Weights of a small mixture-of-experts language model, trained from scratch on English Wikipedia.
Experts: 128 experts in each of 5 layers, 64 squared ReLU neurons an expert, 6 picks a token, a sigmoid router.
Training: a variant of Muon for the experts, 364M tokens.
Below are experts of layer 5 (counted from 0) of a mixture-of-experts language model. Rows are named router (the router's row for the expert), up (a neuron's input weights, with its number), down (a neuron's output weights, with its number) and show model dimensions 0-111. Each number is 128 + 32 x the weight over its row's rms, rounded and kept within 0 to 255.
After each expert's rows: a language model's description of what the expert responds to. This comes from a sample of Wikipedia text that the model never trained on.

# expert 50
router [190  87 107 153 137 116 212 136  74 118 156 108  79 144 118 137 133 129 148 133  99  95 103 102 129 132 133  86 156 168 109 144 142 198  84 150  95 117 117  47 100  97 199 148 140 122 146 146 137 104 133 141 131 160 105 141 147 174 141 142 176 117  75  94  71 145 134 119 154 167  95 110 168 114 122 104 137 116 122 149 102 111 114 167 112  60 105 173  93 186 175  63 139  85  98 132 158 123 109 161 156  82 118  90 119 147 164 122 148 170  81 166]
up9 [190  97  92 125 142 157 141 135 116 130 132 112  80 139 147  78 134 104 158 200 112 146 135 132 134 106 148  63 110 133  92 184 174 175 148 101 130  78 172 118  66  50 106 119 186 177 139 147 146 144 135 113 185  80 115 137  76  88 146 116 125 140 115 143  66  72 205 135 129 198 144 165 165 111 103 118 100 139 105 139  79 117 106 135  90 110 143 175 141 150 137 115 113 165 121 141  68 173 173  79 104 138 137 120 134 157 177  97 138 193  76 179]
down9 [ 77 135 101 186 150 116  70 127 143 104 119 132 139 169 125 147 142  73 173 143 101 114  94 177 156  99 106 109 125 108 143 164 115 133 128 147 136  96 152  76  76  98  47 162  70 116 184 105 115 150 165 120 155 107 173 124 142 135 177 148  72 178 121 144  85  85 122 130  66 165 140 127 158 118 116 156 174 136 139 148 100 134 108 162 131 149 160 117  91  93 164 138 108 134 180 110 121  57  99 107 102  76 133 157 183 154 116 119 170 167 155 122]
What it handles: Commas, and, but, including and phrases like for example or the second time that link clauses, plus line breaks after headings.

# expert 2
router [188  75 116 154 162 115 190 176  91  85 182 101  84 179 117 115 177 161 159 129 152  41 120 135  88 126  97 104  85 173  93 121 151 155 146 114 101 123 129 132 111 130 175 146  79 102 108 165 115  21  86 179 165  88 189 146 136 151 161 143 135 126 113 140 114 157 144 150 122 162 104 173 180  77 158 179  91  60  92 163  93 101 170 131 160 132 138 123 139 177 114 113 154 133  93 172 141 155 172 127 119 122 195 131 128 168 171 103 155  93 130 188]
up9 [100 141 138 105 145 104 113 164 111 150 119 121 142 157 184 139 109  89 134 124 105 130 148  96 120 132 112 145  93 155 165 155 105 215 131 125 108 152 148 131 178 150 135 177  62 132 140 202 114 113 142 136 220 101 139 142 157  79 135 120 139 152 164  89 167 155 127  76 113 161  94 187 174 168  73 161 128  98 177 182 122  86 164 137 102 113 151 214  88  73 122 130 114  75 100 162  94 143 110  71 113 136 161 124 152  90 149  72 113 136  94 111]
down9 [123  58 122 114  91  96 103 155 126 147 158  98 124  90 170 131 107 163 135 176 130 140 198  94  96 180  60  94 121 106  97  89  94 160 158 202 142  84 124  60 122  57 156 182 184 136 110 185  84 145 188 121 119 146 131 174 125 147 169 109 121 178 140  98 129 196  90 107  91 150 143 137 132 163 156  66 132 131 154 163 123 123 128 175 132 134 102 118 213 130 129 142 128  87  86 205 136 187 183 159 159 157  71 155 154 122 155 161 143 138 146  99]
What it handles: Pipe or dash opening a table row, mostly election result tables (Party | Candidate), plus sentence-opening words like See, According, Born.

# expert 49
router [139  65 130 145 167  78 130 151 101  92 187  98  53 121 137 112 134 186 153 135 141  71  96 151 106 144 165 134 115 162 139 165 143  97 118 171 136 132 136 127 153  95 162 194 121 148 150 126 161  41  95 127 204 181 130 164 123 101 124  94 115 159  91 111 100 128 152 132 114  88 133 133 208 139 146  69  99 125 133 134 117 126 142 167 115 120  87 140 100 164 160 134 137  86 165  87 127 134 119 163 126  59 138 107 136 168 206  98 170 160 118 132]
up1 [135  86 142 124 102 127 209 135  96 132 204 132 141 156  79 116 146 137 170  98 107 122 119 169  75  90 169 142  96  97 101 142  92 144 150 127  76 154 143 134 116 115 166 155 105 176 143 133 144 113 183 183 161 118 130 170 177 159  61 146 168 156  95  83 142 199 102 108 145 116  91 179 130 149 118 151  96 161 133 131 191 120 127 106 131 141 106 126  57 148 115 132 138 132 149 200  67 122 131 132  72  66  76 164 111 102 104 149 192 107 121  84]
down1 [ 98 150 125 128  78  44  84 115 129 133  72 169 123 113 186  94  78 114 130 162 146 130  93 123 104 120 123 156  93 132 113 173 199  95 154 162 139 100 129 195 144 144 142 144 169 131 110 115 111 113  94 139 168  78 164  54 138 108  93 108 129 152 137 144 118 127 127  44 211 133 107 153  69 130 101 105 161 118 159 107  70 123 147  90 131 162 146 104 172 136  89 145  50 110 126 102 147  39 108 103 134  84  89 137 152 149 108 110  97  96  98 140]
What it handles: The verb is or was in opening definitions and list dashes or equals signs in infoboxes and taxonomy, such as Gina Ferranti is.

# expert 54
router [198  80 103 100 107  95 154 179 134  92 151  71  75 153 102 119 131 115 109 129 130 103 121 109 116 156 140 125 129 137 135 126 156 182 130 152 140 126 109  64  84 183 143 161 112 108 137 115 105 114  85 112 118 141 203 125  79 145  87 106 179 103 138  83 111  24 144 164  97 152 133 139 233 130 196 103 113 159 120 166 131 143 161 137 125 107 146 150 114 145 157 139 153 109 180 119 203 153 110 186 120 139 143 170 118 154 139 101 158  88 133 146]
up9 [174  92 148  62 105 163 174 110 124  96 129 132  90 114 127 124 160 195 114 165  91 143 119  80 145 112 150 105 116 107  70  74 174 154  98  99 137  77 116 121 104 150 143 118 201 134 108  96  77 135  70 169 109 109 128 154 153  95 125  81 167 104 110  38 103  71 128 158 147  98 116 111 196  79 162 184 108 170 157 173  96 187 134  99 172 125 146 158 106 103 142 156 122 126 113 120 144 106 146  86 134  78 123 108  69  90 159  96 136 123 150 136]
down9 [148 159 133 171 132 111  81  83  85 136  89 144 148 162 144 144 136  98 132  58 134 166 143 142 128 152 114  78 131 143 172 108  58 130 151 100 153 148 122  95 110 135 128 161 146 133 108 108  76 107 114 116 192  82 137 129 136 103 133  78 142  59 119 118  76 129 110 123 148 150 114  89 118 157  64 171 125  92  80 162 151 182 176  92 137 127 147 135  89 153 145  86 144 173 117 141 171 104  67 113 114 130 125 145 113 160  82 118  95  73 175 147]
What it handles: Final words of proper names of institutions and media, such as Records, Association, Institute, Times, Globe, University.

# expert 61
router [150  98 133 147  95 105 166 194 155 113 155  56  96 152 141  94 166 131 136 149 143 123  97 136 123 146  96  74 116 190 153 122 167 158  95 186 138 151 137 119 118 150 136 153  88 125 166 186  93  51 118 159 207 110 125 120 107 152 107  95 174 123  98  40 127 137 162 116  84 103 107 157 203 112 153 158 119 103 120 195  95 100 115 109 117 102 149 164  68 205 139 115 144  96 162 145 165 103 108 152  95  80 100 125 167 201 134  92 147 100  78 154]
up9 [165 101 149 145 107 139 143 126 180 114  99 124  75 173 151  81 169 200 172 126  66  69 121 124 138 108 158 117 141 114 138  84 174 134  83 119 173 109 124 105  91 172 153 113 136 131 136 126 168  84 133  92  96 114 173  92 118 125 126 108 110 162 104  59 124  53 170 142  76 156 100 164 151 134 122 125 155 154 169 121 156 128 120 155 129 106 149 128 125 105 101 108 155  14 113 171 117  53 145 144 112  79 142  99 118 157 129 101 124 112  86 144]
down9 [115 149 179 103 129 102 115 150 188 152 174 147 187 129  88 175 134 106 153 126 124 160  69 178 209 138 189 151 147  83 136 111 109 112 139 150 160  82 169 110 125 162 142 155 115 157 146 110 111  65 151 165 125 123  89 104 128  99 189 160 164 169 164 156 145 178 137 127 174 181 107 151 178 151 114 109 157  82  89 101 110 141 120 136  99  97 115 129 116 135 114 105 131 199 138  87 158 142 131 149 108 178 113 166  84 119 135  56 138  99 123 166]
What it handles: Month names and row-start pipes in schedule, results and asteroid tables, such as November 3, July 1, 1989.

# expert 63
router [176  63 100 138 157 110 137 130 121 118 176  85  75 147 158 158 122 156 113 153 160 136 102 122  52 135 112 111 118 134 123 163 135 155  98 202 103 176 110 112 119 109 157 130  90 137 105 126  86 102 115 188 165 169 131 141 153 139 141 173 110 107 107 114 100 126 115 134 101 131 114 161 191 117 134  98 152 167 100 110 127 151 102 135 124 133 153 149  93 170 164 119 150  95 147 130 180 187 140 149 130  94 138 119 128 150 185  80 140 141 105 194]
up3 [138 132 114 135 145  95 135 140 112 144 125  79  93 150 158 161 113 133 126 168 104 148  74 142 148 115 115  84  84 126 143 141 193 148 118 173 115 143  46 127 158 104 132  92 112 149 125 170 132  77 112 146 120  77 141 199 116  68 141 131 106 136 105 115 141 104 103 159  91  94 133 146 137  93 101 155 135 121 173  88 105 145 108 112 139 121 132 147 102 123 153 158 141  67 119 135 140 138 128 134 183 130  99 166 125  89 155  78 157 174 142 196]
down3 [171 135 123 127 157 145 107 139 133 103 183 144 174 119  96 127 170  85 184 122 189 167 130 187 109 133 136 169 100 180 149 157  97 176 102 115 127 137  82 153 182 119  49 141 114  61 105 164 141 117 137 171  75 104 180 141 156 202 163 114 102 121  83 113 123 127  97 163 102 108 172 129  82 115  75 126 117 186 162 148 191 124 119 120 114 190 104 124 188 145 150 110 127 156 124 112 123 137 113 134 116 151 124 150 148 119 144 176  60 192  82 107]
What it handles: Job titles and office names after "served as" or "Preceded by" (Speaker, Archbishop, Editor), plus line-starting list dashes and line breaks.

# expert 59
router [182  29 136 126 125 126 165 210 138  84 127  87 112 151 133 170 125 134 137 140 150  99  59 101 139  81 172 129 114 153 161 108 136 142  80 172  84 127 107 137 146 133 132 109  80 164 151 139 156 113 111 157 192 160 174 156 132 151 127  97 138 136  92 149 109  88 137 128 151 128 115 146 172 168 129 155 136 128 105 163 131  87 138 186 132 117 152 119  52 144 163  58 142  68 109 101 177 175 105 166 149 154 137  94 140 133 147 136 127 134 104 181]
up4 [141 136 118 155 113 117 138 151 123 136 148 105 111 147 157 144 175  76 129  78 174 144 111  72 166  43 123 113 144 124 115   5 144 161  89 125 119  92 128  91 112 120 151 146 140  56 182  71  90  46  67 119 137 104 128 101 134 157 145 106 122 123 183 140  95 127 174 107 148 118 104  78 123 155 118 124 125 104 145 116 144 128  91 144 145 122 130  97 183  99 174  95 140  97  74  86 170 124 106 117 178 156 185  87  85 104 116 140 151  97 140 134]
down4 [123 167 161 130 170 129 131 108 149 159  67 141 107  98 111 115 147  83 119 109  76 134 116 160 186 142 195 186 115 124 120 151 166 126 185 111 141 132 140 110 132 126 152 125 115 108 125 168 144  85 127  79 119 132 140 130  62  84 140 198 158 135 165 167 166 142  85 131 112 107 115 147  90 155 172 125 131 159 103 130 102 134 170 212  89 149 117 102 179 136 100 118 184 113 173 113 123 161 120 115  81 109 152 127  79 106 190 160  87 129 126 111]
What it handles: Determiners, ordinals and numbers after in, the or during that pick out which one or when: the same season, each, first, entire, 2010.

# expert 43
router [212  82 136 122 141 104 174 128  91 106  88  98 112 167 164 143 169 164 218 133 156  93  60 137 128 149  96 124 130 204 147 117 173 189 118 100 121 131  80  96 100 109 130 105 102 109 134 160 158  81  74 144 123 149 164 157 129 146 161 135 121 152 149  99 108  96 142 152 115 126 113 103 184 122 173 125 132 164 142 129 172 108 139 101  98 145 182 109  89 131 201 105 135  92 158  92 183 193 135 127 112  80 155 141 150 177 188 123 104 153 134 150]
up9 [144 171  96 101 165 138 118 186  83 142 153 114 132 160 169 145  92 140 123 166 160 138 152 163 159 110 175  58 124 156 169 136 122 143 196 149 104 149 147 174  80 154  75 103 103  84 132 150 117  66 128  95 149 140 131  81 146 101 166 124  64 130 101 102 137  84 118 134 131 100 107 128 138 164 109 137 182 105 127 126 104 129 165 116 127 100 170 105  94  84 128 148 106 137  98 125 161 111 174 120 113 102 101  96 153 146 133 134 132 172 158 108]
down9 [129 126  82 136 108 119 126  92 119 130 158 122 132  58 126 107 157 168 133 113 143  95 146 132 112 172  84  94 179 202 136 130 148  94 147 108 123 129  99  99 100 122 111 176 136  70 103 139  93 128 142  87 122 108 173 205 100 152 190 107 169 120  98  87 151  93  98 149 183 112 138 152 105 161 121 126  98  60 195  50 159 127 152 196 166 159  74 107 122 166  71 144 118 144  95 109 105 122 116 111  85 107 111 142 183 144 118 159 135 177 126 100]
What it handles: Counting and quantity words before plural nouns, such as two, three, several, many, various, other, some.

# expert 28
router [145 101 158 152 117 136 218 165 100  99 198  68 102 139 126 110 160 120 138  80 158 104  85 130 102 132 114 129 122 162 125 133 138 138 137 181 127 112 137 119 155 132 149 132 115 139 144 127  85  88 137 104 116 165 186 108 138 158 139 156 110 109 126  69 102 154 145  99 149 136 105  98 181 147 159 105 152 131 118 136 113 162 138 109 109 123 108 130  75 200 125 128 205 123 150  98 211 153 147 154  89 136 175  99 105 129 161  83 136 143 145 156]
up0 [165 109 135 146 191  95 118 111 146 130 142  81  94  78 119  99 131 180 110 101 150 138 125  98 107 154 105 124 133 126 100 102 114  99 159 118 134 183 135 186 177 111  89 134 132 149 122  69  92 115 129 214  94  96 126 103 163 138 144 141 116 129  94 162 165  89  94  71 115  39 149 105 149 167 159  88 120 177 155 134 147 138  97 132  99 138 117 108 138 161 134  87 166 145 137 103 199 140  95 180 144 126 149 115 146 153 132 109 109 159  73 115]
down0 [143 149 129 102 162 127 102  85 176 136 136  88 117 129 156 163  96 155 161 236 135 120  13 147 139 133 131 117 139 134 155 114 157 156  45 125 145  78 112  98 114  72 140 115 154 117 120 135 181 144 127 119 167  98 123 139 144 133 116  87 103  89  73  88 173  98  90 200  93  97 145 149 157  98 124 189 168 156 124 147 135 127 130 192  89 156 157 105 134  80 114 137  74 177 117 145 104 143 140 114 149 156  75  98 170 174 146  92 143 143 161 115]
What it handles: Conjunctions and prepositions opening time or contrast clauses, such as after, until, without, despite, plus commas and coordinate decimals.